config = dict(
    n_layer=13,
    d_model=256,
    n_experts=8,
    experts_per_token=2,
    d_expert=208,
    d_shared_expert=192,
    activation='swiglu',
    moe_layers=[0, 1, 2, 3, 4, 5, 6, 7, 8, 9, 10, 11, 12],
    router_score='softmax',
    normalize_top_k=True,
    routed_scale=1.41,
    balance_loss=0.0133,
    balance_bias=False,
    init_std_router=0.00778,
    lr_router=0.000481,
    n_head=4,
    n_kv_head=4,
    head_dim=64,
    vocab_size=32000,
    norm='rmsnorm',
    norm_place='pre',
    norm_eps=1e-05,
    positions='rope',
    rope_base=17100.0,
    rope_fraction=1.0,
    qk_norm=False,
    attn_scale=0.125,
    tie_embeddings=True,
    parallel_block=False,
    init='normal',
    init_std_qkv=0.0448,
    init_std_o=0.0,
    init_std_up=0.0448,
    init_std_down=0.0,
    optimizer='muon',
    lr=0.00253,
    lr_mult_o=4.0,
    lr_mult_up=0.743,
    beta1=0.93,
    lr_head=0.00887,
    grad_clip=2.0,
    warmup_steps=200,
    schedule='wsd',
    decay_fraction=0.724,
    decay_shape='linear',
    final_lr_fraction=0.0,
    batch_tokens=65536,
    seq_len=256,
    doc_mask=True,
    train_tokens=298900000,
    steps=4561,
    dataset='wikipedia_en',
)
Below are experts of layer 5 (counted from 0) of a mixture-of-experts language model. Rows are named router (the router's row for the expert), gate (a neuron's input weights, with its number), up (a neuron's input weights, with its number), down (a neuron's output weights, with its number) and show model dimensions 0-255. Each number is 128 + 24 x the weight over its row's rms, rounded and kept within 0 to 255. Numbers have three digits each.
After each expert's rows: "gets" lists some tokens that make up at least twice as much of what it gets as of all text. This comes from a sample of Wikipedia text that the model never trained on. Tokens count by the router's weight.

# expert 2
router:103125148156163110154111068166097105125167130105128105141121124130166172132074159105130150148140139145150126135133138141149130155076145173157130176103138132157135153095132119109111117140106147102101119098103104136175166151085123135133139161118150127073141101128067149171121116147108098150142188081120146131096115144115086130132128140138067129164089104157137132123133129164164077124100075130139084125136116151130156117099127109122129081183138093118163131143136117132123160108131112114138119142126162112118123119170114144112107115108128105125102158166126171121087126134156132120105077152115100106120153118124123100116134083111156114124176130178128163135130146136134141143117096120135112102102143154176155122105122152123118164118146150148126130102116131122124135126120104
gate0:174169158129101168111160172146166152082144109173110142157087095160144144080173116104099109140121128119091110156146094119114147112136134137156104110154117152116150107144156117138134088091148173146149135121177169072113127159108140133143147116145124116131150125138127132170112125138121120111128176166145118148121135125139133113131134129140121085135094123110083101114102117116156155101095152118153120108143140080100175073139145108159133057150148132131143127152132143153132132144117131088137141095107115134178084125131137103127131165126139148150115152143090175127098148155100136132151134166105101184140175178091146119160146111143132095103163125123145134119122120115133117126140105114119128109104139130161132133138143145176136091117176134112116140092118117130129100099145141
up0:158181108134121113114123114106097129136136127126141150115106135125118101147123132126110180102133107098095122101134074124088145167129142146160132120144150122158137097151105127115110130103133132146131103186143126137115136107101129132142196110138135131118141119154179102168105121147143158176105119113165098100132176116135080122103118067136131136137118096093130126121148116156159151111092131151138105185086131171123112117081106110116130118111142160127118101155143139106123137099152146140162139110118123157124123106196118161132119145107126133145093150109172115087151093154109097127116135150135122129157106131139098135156122111113177098130131165156101071136137173121091089133125160127102072139128131122120087113117120179144127148103147130127140080131116136098119099061120137
down0:150138152119155133164136135141097135108132118144165135110134122092142162152138134130135093134138146141142129127117119102119126075143128150108130048106165127103134110128165103116092144125156117132125184103134150114131112105145113166141083116152173148124133095124050106096105094129110150136148159121113136158144109126149144118134122154069131123138123097139146132163134136133090155160152120136114132136142112144155143145147168159176150164075081115088138161081109152127077116099156152084089134112080126129123151097146176145126112170174076154126099137154100132145136093123114122116146124112114131125144146164122182122138108132134122139096148118085135127113139092132137177154157096118086146155134132149090159155145153105122128075142135150133117125108126127136118145133114126
gets: " ", ":", " 0", " 1", "S", "N"

# expert 1
router:124152126112130142134111154108153125111136163138126124170105133165121142093150152114146121095104146130127138093129130100139094104133145145111114080137133096176089122106103136144128126112148069165149113134132101106090086134158104129116111101100122186096083145104130136129129101108083128142103152163106119151159117127112132191116116150095103149104154166134101109121073065150125068101131119140145092105149126163102105099139133077134132157085142149146120110144105119162102145180141114122123097131119103134133096139114122104129132110094109086152105138136144119127165082061108137090130148120152094103111131151128139123150131124088140141137139096115087178144109126083112121158125139113102136104140151146078090132133093118137150102120119127179132100154136130140117140115125144
gate0:086094143194163170155103144122129126115154094117143125165134153142123159115168124094121135136111116146131086105109106092098101132134111095087100175146154144103143111134142165112114145139138165172121127145169155066126117083089142121125105163128152100112178136136112127162114137141115129135098130137124103109117115154136116121089136136099132086103149164149131154109052135097064166112098125138144112131142095122067157161115151120127119122140141139097121112139130128122137123137114148149078110096137104142111097131105124131138127090121073139135104117137128122173104128138138128158073145132129094142120136148113094120152100111132105077130137149121090122131146105145130136129131149092160105136105081115114154095148151159106160121101162143148150151127126128153095085156144126
up0:149110119176122164136104137150162132110093153143149114086170139149083112108153125156108103121115142171144110089125124129114132165127142098145133149091130128109115135085070155133113156136124117137138085115167137130137122130106155162157114105144098125152124130135084151092105103126153134133099108137147078132087122122144069116141129092127130133103109119109115152110096174143131140089109139105124137141109101124103170107141140110157121147154140151149167103098107128113137143126155112159137111100104107105132173103116125134133122140067099097121114138130106118156090165136142128119132107126136095130144134135106127146127124138089155097069126112144106136101089114146094088135128096146059150103148102128139172155103144190070119117118123113085160125115136090133180132135077140
down0:096153114104145142124142108082123115096158095107156129160157123117165120127127128131092144165124124134118100148163123138152063121138126137124099107104133120151132107157151085116166061135087102111100111118117120190111148160153093158101140098130147111115104159101124120088118157103167092118138115135121104131142148132140124120190141168133115132181148109105137134135152125153128128123144079150133062146117099080156157129092122161137088085119151107096110183174118125128095111159158130111156132156149131140120135134148108156145145183161077115127122118127159108139151107123124134113113129148112117135144196121125108170123079123107098117139138127116135151140145116138129139129134142142148147152140164158153104149103109123134160133142156147137076147158138141106107094135114098
gets: "-", " of", ".", " in", " to", " for"

# expert 0
router:117118126135088128122150167104174181141121134174086099113135158115098132145140135097109123107112147112144111118102128160113129162105110082116146141158125150139121093186126092152138089142152118115168131150164120121125152145140103130157113148106134171093135132121102119170158163092164112091152101128145098121137145161167147112126126120090140157118144129123076123129163137110136130136133129121120166127169086103102102118145117144125080177134128148143084126105130087164147140117160157159147180149122150150127167138092093134116141130147138133107118133082100122102096118185164115103180107100150105178116134151109108162151162115119118135129129090125096121123145096142138100106162150127105122132133111105146127118129110143148137170134198136091154121114145123129166087139126127
gate26:125095141132168116102150126159148103144122145119084118131103117130127137170123124118131127160126113140157117145153107142079110117102127114102111108137137154091111120130146105221112192147144102108142160144173135141131097164119099127157077116115109130140131132100127173150166138124090151124118124076124118139158128150116113116111153109107191166125122117145136134141140152093120106144140127159128163118111132113109143102135087134107131146149111133146165108150126098142120130117123103118155117071163114080140127179132166083126104106091111116105126098131091134107089162165122119133125134106079157124170135153138157100157133095120116170143145082097110137133152099151142107147116121137116103145152132109081140097126094088110124134127105165154132126159089137191158133150140142
up26:109102140120170181171165089109175139149094172188116131132139140137151111178144176138104118087110125134110136106148146117115145131144122142108157112119108121167111098156180126131177131128138144142127159126143144142145136149139147129127151119130146136111134139187110126129153110141158107155159164132135141131156124113140116094078126142159148112121100146155143132158085139176137077137124106135126149142158114112151146089129148157129168133118123161124197129128179188119116119140146129113113178105138110105098138105176149107113104133112119143117140175168107150151143124135116138141096152167141135149113144142139095101109121149099107116154134121131168108136153102134161123155112135099094127129131115123128106139108129154122145102121147141146104121160064161108065086110118168
down26:153123111128097169134100147133145143134182157123120123105113136139119086148137136141157163109125155197115091147106123171139136124090114125118143100133130123111141163082121143164082132115088125157139123134119152093124097165127112144163127115114130127093179112101136163116126161120128141162151091111119133138130104135124127145135094056095174151111172137145124160148167127150147147155140114173124137142134117099149150119174166156129132108120126115145094178109150104151123103144126135142136112104141114142153074066113143154085084164131111117161167089128123106081085168124099143132148155093111105104143139131116157111108141145112102103141105129130135172110120128143098151168086156098159150132126118157139077112128154118149137123114103093107146133101157118119137122138123155
gets: "\n", ",", " (", "==", ".", "==="

# expert 5
router:138138114090132164157142123161077126099111162089099144081131137137135080161158121157110142108172105113133124119140132127141127083144097110134085147135149111134141142135162139103132148135120131142118096159108164160118100121079135071123140124071142109146110166151123125115115132127148136092075126157096126135084133095144116106127134114146133109124142116159102113168099139115091163158104091167137132172115153130127095105105120149144082108083122187125113126090106153094126135139112169139117132142102149146150096152098145136105159147111119089132080111103135110109150133172132138134115132134101119141113144136130179151122121118172099141162118139127128094122107126122155141175127137168124147130168142157118102155176172116086113076119132135091108111157127118100134138157096096
gate0:147112106097118104122149127096180094124088122119155092152136154106136130116137141164125183091132149143150156076109120156115129094101120147123119139134124176115103142150126150119091121158138100134159148146185093131121122092130128149114167108134149113134153163121128142167130152115110151138103129139141119164103088132160103154122102128162124117178143142123135090140101161112141089133178136113151169110121096157093102097098120154144134101128162105158135091108146148126151126099112090102129136090152092143161120170074099109129147118145108145166159111127137121131168121139147150139149127157079145086109109129141112133120162079208124153086151111168142120152150126130094178119128112116132167106114117123136105144131132117140123137148136097102112110108152112100118178135135150
up0:131140143133124164122118102130121123147130147120142102100058120100144138121158084114119149158160147099075074118133115119125117105161189140120132139147133146128139093160116213134165115132122154145135092085120137135106100124087125108098125082149136158149116156110115100149093153185133142117110095116125152145132115124130145153158116113182134116108123110182109091149147127142124152158097139126164107133135131137146178117097143127181081120102151159170162125113100130134129120132143156143156105122135111139140127141107154151133120124147100174167148128156161101128141139123123109117098154134127146139164123166091136151142074094151131075157070126115103098117123095112146097150137168141106138121129136110104125099166142118167134144076110143139116110124118106134148121114124113
down0:125144141118125115174146140151178155143124097142166133174154087132098114140074150138167110116132143150137122174137196131094135170131138138147144106135118124098122127101142134148154117152132112130111175160084137136143141127171121154135131143131125144108150121118117136110118132131160122129135139128155117088133138175125077147122104161119091123116109173133138117120157166115136155085127115128111163088167110158169150101145150107102132152167118155133123153108110092144159107147139135106104170130164167066126166100156107144176117140103139132087144130142150170133054140109122113100124117112121110137146136103131104095141169125150092127128179161153149098134136143152130134127123107165114117090115110154141103105100147096155170144115099156123128135118128124142164112075169127
gets: "s", "|", " was", " is", "ing", " a"

# expert 4
router:155098102144140153112152134093106126129113135104127153141160097095131131096151084141105110175134150135132116149113143126123105089160142154121145115165136133091180073122078150143159152117155110120118143117116133131146147114151079132135160092162144115113119089143166090096122163141131157103168119121169139120145099116136153124113135094160161130157137127108157105117199142088132138125132157083119129114131123121102148127095131175095145132125120101150115126145106144157151134168088132144151138097161129120111143108135168082140160159160107141134157116093126144143134111102155135137100134104107103146111128147140160112108087173154146110093106113123181088173158135155127151156107145140144115134102092055154139109108171109143106122122088124119145109118155136151153094100138123
gate0:125100124122114200062134125155152132117117153164114138090136110115105086134123133134112213097129139099150127130144133070107134103128111121143155051164135173126112108080128121167142131138135104153140100094151131134104103117149163163151098145108112124151128114132144147075119145135138095152105103160128099137133135091128144121145115144074143151123142113071096136126149171092139166137109114120104130119145138125130119099101138162146148135101156121138147061160113158129118121138132136129130162126131123156102149131121126144163157136112102137145126115160118141141141117108118166127146107106132086155145091119114137111127185098141127097118080079123149129118137145142129173145104118147154124116134169121125098151131114145110115101155140137090103134155126127161161109076090151
up0:152113174099088110118080134103092136114083150120109149110141113122146152139148134127121157134115128126162102113097100134151126111100165145167143139121119161162123121151119129118146063136142149186161114108154122122154127162121110078119140142107142103123117105136095117135139198150154117181143087165132157153089130140148123120093120165065128138135101172146102104145169157110131146134150141102149130132130107075112126100130143137134085093085133120113111123126149117112156139062167103128130063140120133164094125091102171127111160119133124109099134175112126112165119094139154143116139140112159137134131155161133109132128151142156147083139106099096149144143142118065118128150114133139118116127133150147119156083149131115151135128133121125120170109119137121149089097117135157
down0:113134119139120123149167099117128142177120105104111119119116106119125102122106104113106073133161087096163080094092132184087143149140132131131088155168096159156152157161102117128095111150140118113112126142145167143158119165126124109122136124130148142128133093133202121121126105092121138111141123115145128130156130186167099099139105098125141105177098120157130111120111083139143130139138122154140144134097116115134120122110087141171120136140101154150126115105109105101165062144103158139078124096101126097155115127131155111127093094086111127184113110107134121134103106123132124119120139102109129134111135113163118094107094125146116192103104157133161098091141172123144134092159103097150159101151127150160179141116145148118121103122100169115158130111127151148130163120139138
gets: " |", ")", ",", ";", "\"", " that"

# expert 6
router:119168111145109162084099108151118109158104106101142102180128142119127112155112125102141106164115156128118155149121121133123094136118138109098156115118096122155118189138134105167116133116094177157083134109109090079148089117166178129107127128191111113160150150146184139122143117139149138140130146159128141090098117090118121120163138118140166141110118108070166138110114117091135161172160148144092122094137118114158134138145125158145122126159157162097156123165166171120125155082135078134097121097122116097126151113115097128137121120124119158127175120147139114136135092120110103148161125090130150136096090106132092161121147170155151120121121117086126080118153113146153126086141123106125156149160150137113128151160112121146142144080099133134141148110104129124114126109161123
gate0:139145077126139103115113115113165148141080092195147178108108128154111117089134135152137085113122184167123117085161108125110116134121142104114165138154161107117122101104153141133119143128119091100075132115090098115118086115140110098128155105128156112151134146128135150128165119153121132147154185145101127134079104098096146152146135115125137127128148121149138164134102142119166134103144133134146137142098120130162129115113117123167086111108133163178119106091128117128111121129145095158121076116079096127101158140101069095132160129114139160117144127126149167163146158147090137127142075116116190117127149153113142117140115128191124117127121091087166116136147137118131105125144123100107131125073116145102127154108167110141143104179104106108115114110142126113116150140144111
up0:079134100127155092149165131117098167138165153102126140174126158105172115090178130128118183162127130104149135108111119093163131104119098116131166126131115131135148136104146157124125098106130136148113121124118137143098121122084124082188076122135155116104134107122103146132133121123157160094151149133135124148112092113131149150117128135132121125122148170127097151072131168120114155125114114145118138086143116141131135139145144126129114172132098144132100123144137095157117141143131079152081137111142114128153137154111090113206113102149093170116172153189148141134145098136117134124146117152157097130088132139098158109115126146103128118119195144149132109140115135093127086172164155088114119110140150169091119106135117121127113146129096162128136141116110135113074118099110078
down0:134098133130096145107104103116127106147140104138164106147078149087103107115052144070102135092078130146085125193108115115105133107113116134137135085131131100076082135116117067099173179151164091092136107097157135143156127167103113123131128103123141113133152126129122170114106129120142125146145128132149142112138152132128124104123157163112128158109126131122141125148146137146108116110089150104094140106098164143134097149134116115110149145112112123136163112098092142126122137144138126134142121148105175114131117156165132120129130131108130121130144158108090093122154142122151175131138161165100105114158139082102127072122126155181138117131119098111109141151113111171172123131090163119116158091102143111119153161125093131175100163121156110170139136129113128151133118162160154
gets: " the", " and", " a", " The", " his", "The"